Below are experts of layer 5 (counted from 0) of a mixture-of-experts language model. Rows are named router (the router's row for the expert), gate (a neuron's input weights, with its number), up (a neuron's input weights, with its number), down (a neuron's output weights, with its number) and show model dimensions 96-191. Each number is 128 + 24 x the weight over its row's rms, rounded and kept within 0 to 255. Numbers have three digits each.
Before each expert's rows: "comes after" lists some tokens at least twice as common just before its tokens as in all text. This comes from a sample of Wikipedia text that the model never trained on. Tokens count by the router's weight.

# expert 42
comes after: " | ", ", ", " ", " (", " in ", "| "
router:124128101149091158139110166139122158126091137132130135069112116120140120093151120143103155076100106131104173119164111141125111117131117158124167136119124168133103169099121164180111129104112107111120146114108116094110116110141140121136126130147128140142134151164138075124094081155119097106
gate5:101122113129141156100146125119093142133132095126130194134168134138160144136150139083118157115184097118126167130107117164072086158118096099118116120143136111130115168148134160151096137135122103112115108148129163139125166128084123100140123136151114162113122159072123119073131094178154113129
up5:103145107120115119142098081115148111137128148127104085159125121107087141130141117161145105145077144129105082107158167116172174130131159151134124158109107132095137080125113126087151116131150155146135132097122100104131108147166154170141121122107153106134134068170122157179102170090118141121
down5:159120154182093142152115130110121148124125143130138118114124120162123157077105094102104117118090128149122089095118126138113138116094160137156073111118159154129115097138106124098134146151172125149122162181165113122097142094142166128107131120104103095155125163147134106153113147109083122154
gate6:134120130135112113153095132127121117118106128128137088107092106133152122131123110114150132088091129137138149129108135128084171131130129103088141126126130125129122157132084175161118076130125117128097137110120102144115101114098147111107148127130086129153126102167121104106128126110094147153
up6:141107104149096097138105122134144131095092139125147077092110130117163101132136102118149144108079119111148159145105123129088173115166132102105142128125132144105103167106089176172104095119129149121090148102114098134114118083091154093110133144141102127140141111154116108101141113122118146147
down6:128149133135132093111132145105154114144133051156131107153160158117159130154174097149086142101118090154125112071114104130137128148112145167110101111099121123137104150126156143109103133092110123124141111138144127114101163091126114092144112127117152131116075134139142118125128106098119167151
gate7:144134129112103149147084140125090122087128093137106166125091133137131119084095117111095146140126130150152135140146140134114104107148092160101129097129129126110099170109093150144140102141145133127132143156129109130087096172130118123111156196169129132162154154157154087142153124115097128129
up7:154109133102103144145106142090092147076132130131086148113078118118153122078091122102087121124136160143147126176155127135137104080152087148114139118117131104126115165108100159117129117143139112103129140136142121122102085148109151132110153163164132128160113153143162108127142111125093102153
down7:107135076151105164146109178124119189159125159117138127107158111111123137103100130154132118130086141096141122131160097117135138134133158162117172120126121103099120134142140126135096109097136129079140127121061127119138139132114156110124125101142111121123121163150152149115105138117155105063
gate8:117130109153106131167137132152188130112132140128145104121133139124113124166096084127174140078133106125141112129158089138121144149094154128148123076148109159113152095122080150101145130128125117162120114155085151113116175093106151147101149157114158135176175119159128092120150131120139149141
up8:147101146167156140145153132142142113127095085121125141126137132111155117152138104142125126125134134103122117163175102070138172137160149106121170150149164123091128134114079118110083130116159128151110171137125150185120153119122137109104099128147170129141116152129131123104112084150164119127
down8:135109137133148120146081161164157126128096165097117124125118153096105093098134198144156135079154123118087154136128138115130166110097122107116136140140136101117162147093085151079136175119152109102150170077142108122138113122102114167125116154145140097112095124153146128137129135157107124060
gate9:139120101097086100136161137126163161127119123151135151103173105122134110130105106117111154110143118128156125141097123164094127126145107144147133157150133137147106171104119129153117158116142132158068114113117145110152180149187126149109127130081141147108087135110122100171139141097131118130
up9:150121096106106113145159138129146168148119127158126136104155100134109095141091103123107147106155127128147130124097114158092108125139098153144135164146138133142111176109109136147113161086144135158069128098114140112138175131195133142111135140074141162106083138118121079165132141092116114129
down9:113147127120084169125089148137106127142173114159160121105104108083124161093155111121109136131130075103099121096127141141154116139092112136113114151086127117101173147102156095143133132127128090136136146112135085104113114132118167137163124129132130106199109115129128095134092156134128108142
gate10:150076115168128128153129103156106143162085105108173112122130124121149135116115097128118088122151110194142146127115094127132140117104178135073142107132161124149150176148122179120096150109159099084081138144155090151112086135153118130102124100163157118172117117133147127129133106079101114132
up10:124172126079116112112129144129150115089168126140095134149129133137131124137150173113130162170101129085107095136130164106131129137159085124171117167112102149106095093122119072160151113136103145168165117118128148143168150143126126130129126131078079127080117154143097138108131127163154139130
down10:117094140132108116109088105102170138191175114086167146096122111136140168171162108135110121152138162078139115127123145152116152117140130105110131119136120118131150155131121130145163119139124107090149117138150137116135106093153129124180082133144126142137094088148116091113134124111107096153
gate11:132148170150145146126112081103160115151119147128143150136149099143136086130131126121134112136135118134109128102097130116096110140165105172097087075150091112096150112120143169137128146087140128136165131145139165114094105123129101139148094125142141181150094151110173113128102162152149129147
up11:186136111185142180131133147123139161149112121128100126116138107128154086117096160133139112126131136145150132126107078113141132135153147144111113117106144113127150179161102163168072166081159133114128083111119132122116126148137155119154041114146119140120143101143157113122114074122118111111
down11:106127143138146089162195130121083120102124163158139108085119131106156098103076125117120131118134142192134167139114122174097157161124070112137100093112150150134126132179089155117141105130128116127185098122105104132110145145140185133125154153122127168169162157109120142165119109125147120133
gate12:127097106113147136127083165090096116100116102116116122152171089108103085096112147131142138119175158126190128071135103121122114143149118083132145149181137088090109132073139143103125105130159135152138143143142141163168123124086144169132128131145095109108064140109154134096115152144099134133
up12:126126127096124123123121129093145141128109127099164110074079127142160146139110085109110104143098109152109105133160131144135117108180159150074127064126158141143118098136147130101098134106118128116103107097165119094091147132121121145138081148145112140122170130097145151160148122145067078142
down12:156105144114133138122130135156141138086137158113103148098116173162130158100087131113144125123101109130122141121178138138151130113127149124135158148138074124080147137114153181097150147103125132167133122106150113147144102164134120084123107148111094149174133119116157142149117088145112128115
gate13:151156135048120126136160157110111109161164140126124148132101066110108095106168126135155128135190123144150095082123159123120155117126134153145115158111137098148119165139134119122142138084141126125069143122080110088146140125139146099127118171176075130132099151140115160055161130127120127133
up13:162152138061107131135179169108110107148142146122124127109101087108096114096151128120134125133183129140163087091132173122119158105108136165146122159136155093131125157160144130137141140075141119128071156125095095073143160140131138092139113163179080114158118159158105160063164116127140108130
down13:183123144135161122127114075139149142121144138151153107133106117116122111112096181133165104106127099095146170129109146142145111114142133115130139141105154121140153058144091108126128152097153146126107160109149132166136104103101146114085129143090145082134109163117161161113093171151129148117
gate14:141150134148141136162136142114126140138146126146108147124110127155140148102129120133085128100160149165114191139138088117125124129128122128157158163144147156115136120097137165131169175123172099132123141126114152121094085165100106102120156162163142153123118146121123104166092088121126126153
up14:128108132129134130176131107129106143141104103149116171120113144147105120098120126139117138103125149166109173175138098126089146155125115121138200194135128137113124123101133131117149155139175131159118184123099139105106085115104105126107133165162163156104106118160103108135110113087089140117
down14:140104119096080102147131153144139117162102142099144143129136119166167099115090160078136148105134133114118141134133140154094119100175143095138122142141154119164133146143107143180131148126074130102111133101143181132112110113121182153092125116141113135148125147122132116151123138161161105143
gate15:113135121126093112126090128128125101119096123111150154128162098156135124104101172114132160111125148118132156107114152078100094128121161125101145112154084152134124138119106127198123108115082117122111087119093127133116114110147128125111142111146120153132099161100155103083074149140140097170
up15:088151105071112070100114105165130109100107128161128136164143123146150091099123145122106145126117146109163156121153190114117131129092167141123126158117098141152103129116119098160129121126123136141122071116087137130102125145165131131152156114088131116118139165094156140114113167109132082112
down15:104112151117124114102134130185105099155144137100123126137128137101114088118130101145100171143141121106087145118120099121147124123170120082183139128092129153125150161124131077114136122125130136113094121113137108103149146090126148130109156101112148119138144099162097142148118153122115155110
gate16:152107119096054123133111098126141148122128124136149099120110095159092137130129132140114100086098102168094110098115150146165146095127085143119159150149132156154098180094138178138131160136127086132122126098140132123140195081166119095117111147130100103135085133133132127150089095128119144129
up16:110152182155216128121131182126098109142115131108128142150140176095144114154101122099166148155134155095140146155120094110102119167124160106135113106121112103130144098152124091118093112112092169142138118161118118143106079147119121152112110105141165151146150130116148138108166169123159138136
down16:118139117104119125126143156142166174106178110109131106121147112140135121114117148142142115129108178122123135143130124131075181083127149127132131115084185138153137130112146121137149130108169113146159083167099103144112129115145151122131115145145122115126078102113117169120181146119113147161
gate17:127098100138127098153106107109131144162118138117117145102112079110143138130124120131147160133180143151111154102158158143154100116123124129106126104140127086128139124123099151070161157125101107145126145158136110120131099105126154074143135133093168139147098140097090128161140133145125150155
up17:113165145110130146096136156124130105095136111133142112145137173157132110125126139130123091119085127113146109139085102116121157154116127113138143147127118151138115156126137104177096094160167151104128094098126134147141158149127115168100103123178085122103149118150161136113120132097113114071
down17:132120127162133184078090130139099097169127115116148118125107142084147113132136169108138154122148115175168146107077132184143104132123121123144181054140110086173108143096106150148107123141142156127129121128092148136116111159143129154153123164118116109146148156116111095143116152109149113119
gate18:121125083098132155136116139112149174084124153122121118177168162146154134149165087182137119100088118107153138141175154116106136125136114165154117117140113120102128150161173131149099159087120133133146123125117098122087129080126147134117114109130118093105136080166140113077120124101148152122
up18:137127169144137090097132133145083098158142097137119146075088103122090129114118157091109142160176140165113114111078111128151129116122146100115121129102154119170127130095096121118156116156131120137111136155139150127158113200134118132146154156119133155149092163085095140180136137142101088128
down18:159131131121070127129166106118122152145107086098139146104119124169114115118101137163120056104103152086134129106115117114127131123100154147087116144141102132115118096184141135142119152127127096134164137139111115174137106107102123124117111145132125150148142093110131127095138111145133062098
gate19:134137154137159095121108129102107141108080174149098133134143141123164163123155129156118102105142076126144158116139154107140091119125139080093125143112166104182140124133130145110130122137148163098138120122092178126127090104137140147118132091135119134133118125114121043097116148118127151141
up19:118128153132086148154134127096130093122163102181124144110156112124116101115100127098156126143124159130126082162124128139090134116095157148145135150127102130110128099101065087179154100137162098150119118110105099153117103134095148133153154168135113086149130130062170134138106149141118171152
down19:119119152149141138119143178117095122114136109110126196139080139143139135089098155100138111114105150115126099132103139141137123115095169108166139139139131121163177095166116129155108139143165145138152117130070129080147148117149159134179125140146123112149116148090112146129143148102153131074
gate20:102123111142118133145119157130131147108100113192165130138125097167156136102123170117088130169128194093147148115127108116071102134148174117100133151139153151150125105130129099170101092143113166125161134127080129124098123120144133106140183087148088166093146139110147129104111150124115116123
up20:125135120147152144126136119177098150109117161139169114137077108203134171121132126139159137102077155134110166167154111140114106146111154111065117090150137146122157140142167158167130107123111150131123132114144094125131118112092129131104153110131127146119161173150140140172157136139076074122
down20:097113118148123094134105142124118088141124121128114145148159128122106089121137137160148126204163098166109118137104114147121157108124084137113120146134147095130141100111117145103099126110109120131164118129153070154097172156140102108119104100129151101095118133110103106135135114118183164093
gate21:137119153111142132162108145112115143158123093063142178141112084175168106149149138117108162091110105092108152137135104118176095164141145115142135119117128097108119144163126153186107115149128095100134110116119135126095193142137105099140151122155117145184114140145129163103122142125078143130
up21:184135089106124139128135138111080147138135114076098121122128084146128144128149153122132147113115142154129134147126178133162111138160122102155133136105155122117180134129127160133147155117116136101122142140096114079115168135162114124150141137126126149190072148122109124108166115118090150120
down21:139108164146097124188152142104122124177096151167082149114139130128125119107122121171107084124170139087099122101115106138118104167117107121128108134134108146111137129126136131121118130110114166114115126095134114112102140154147107118111166094155137117124131136153116131145120111144137120070
gate22:103149110162070123057157137153137145108099178141160161109098123135144107140147119114142165111099085107110125124128086141129111094153132137103149123165122131117080154151103142106114111123116097119117104100130146164134079093123125164122105162091127167107106135117085117108144140154096116086
up22:119142111159055116078142171149153170107099146122127146119100115119167143152182103127115136083129072108133154146133119119138119098134118151119139114167131134104122162135108143123097127115125098115132083097110124153144097102130121152074084163088113166147083134133109086107148106136126125115
down22:160117087103151154102097133169131128111122145126130101102112125097137104158108102115107119133107052114120128140172119104084172153124130106129112115109135160128146094127181118124110117134133173129136087128150105154106173132120112129131129063120113140181125130118144071113120092102111154103
gate23:117121144160105151137152127118115141123173134129059107119139112134133141141130139150134130093146171128124132145162101126091143175128116074120156103142152100169065113101150163140095104146150093090142118095137135111129130157116133112151155108122146135122091152125159139140092110096102103136
up23:121125090123163108116139122115129077139100131151143123126115184116171107135128138137117133113155102111116098139109143130131114126112090120124086121122115122143136148114140062130134182151094107151087137133163130120130113125109114140130117175103126139136166115129092170082099145156122153087
down23:135133152124124131136147165154129116167103069139115192110130115141104129128139139173205142104151103133081157131133148126149109155140171166081074152142136164082132140076138142126159144145153163171189126162125136127141158108113123163096142169121094148148142127141150118117123124149131130131
gate24:147144137121102142129139133112094105124144105151118176085142121096123104124114135111122180095102159124104123102170143176091123164115130147121077156123158125131075083112101089146140133120072125129147158117120112095114132120112144143143149128121126114122092124136086134077135110146114130120
up24:134089098164151116138147124144149127143135165103136089165119147175126135127138140184135070158169116139145139166107137089178141110141143105162137130126098126132200139145165154117111139136174118116121108114134141145145135146131141100124104151140139155131145110115170103170107109122150127152
down24:192136125141105130154144115143143166148132148108139138136109121143142153145122106105152072160170122138159174107142153158085145116110119085074146128100131129165130142127132132128115125137144140170144129109120133140150143110130152092107104122135128122120148139114116085125132128077132137144
gate25:086105137118118125097079161105050105115138121082099156119094115132140137100161157136099149102132156174108141086121172110138127081145143142121121129115138140127077140107154166131137111113133105100104105154135126080087166112161121144165144164150122105144104149143101121122129105139115113107
up25:178163131133148137165171066148208117111122136148126105128157142130107162138092113113142140151118104109124125161143107149105115170110120099114126108131130119144190086159114110122157145158127135152145148101124107150167107166082133130082120101112166132127147122079136169151133152099124143173
down25:120118170087121129124175149105158134080099127120168136091132175111151122159139123124094157125108124144125094110148168103145117144105094167123120104143121134137107147127116134123135143133132132110141094136197103137153128063070113131136113146155105130131103119137123108120122097111118178145
gate26:132107126180129147106153125174167137137112139168155168125122138134129150117135139148103121111097124093140124134127111109081105124143111093136150136140125186127183131167110169158074150116114172134133098139104115139141161123112118099115128121171162140131147122141133096086111093118128099148
up26:109096170092117125096143098151137151146146136096105075130134126130132108137121128121121112119099094176136123151121130129185168125096108137131076123133131123147107200115143095134149151117155101107132098103183139120123130120157125129080131112112100102083125117128136178153160157109113150102
down26:202135164112129135087119132123110156129123149150119121158135172124146179108133083131111115075138148133105083130113154086155113173131169163147125154125157161118165111193133109156131103143142097145091151127167093097125172124147136173106135095121125120108140147112142109093136154128115131125
gate27:145109159092137152119127127127155122139151118143172104078135117111102101140130106137117141117139156140145151136095081115143108077141112145154140131102169127147123134103081105110131124099131162143162150163135131105119097163103129136110108119169086135162127083134122140146141146120095124187
up27:158113143118114145128126120116171127151136092136160116081128143108087114127105089117115113142114185147150128139110087123125108071118131150128141131111132119137136124104106113108121094098115138138172167149155139106112062122119117131125109114170113121135121106121095140149138132097109106182
down27:091106123136128151081138140130134153137139154136132145086138089095140141139137101177105082126115132078128089114134117117117117140095110125134137115086105131147108126106115111146131149120130090127156160154139151105150162118147126145107087139159179120135169147112144135152131152141094105113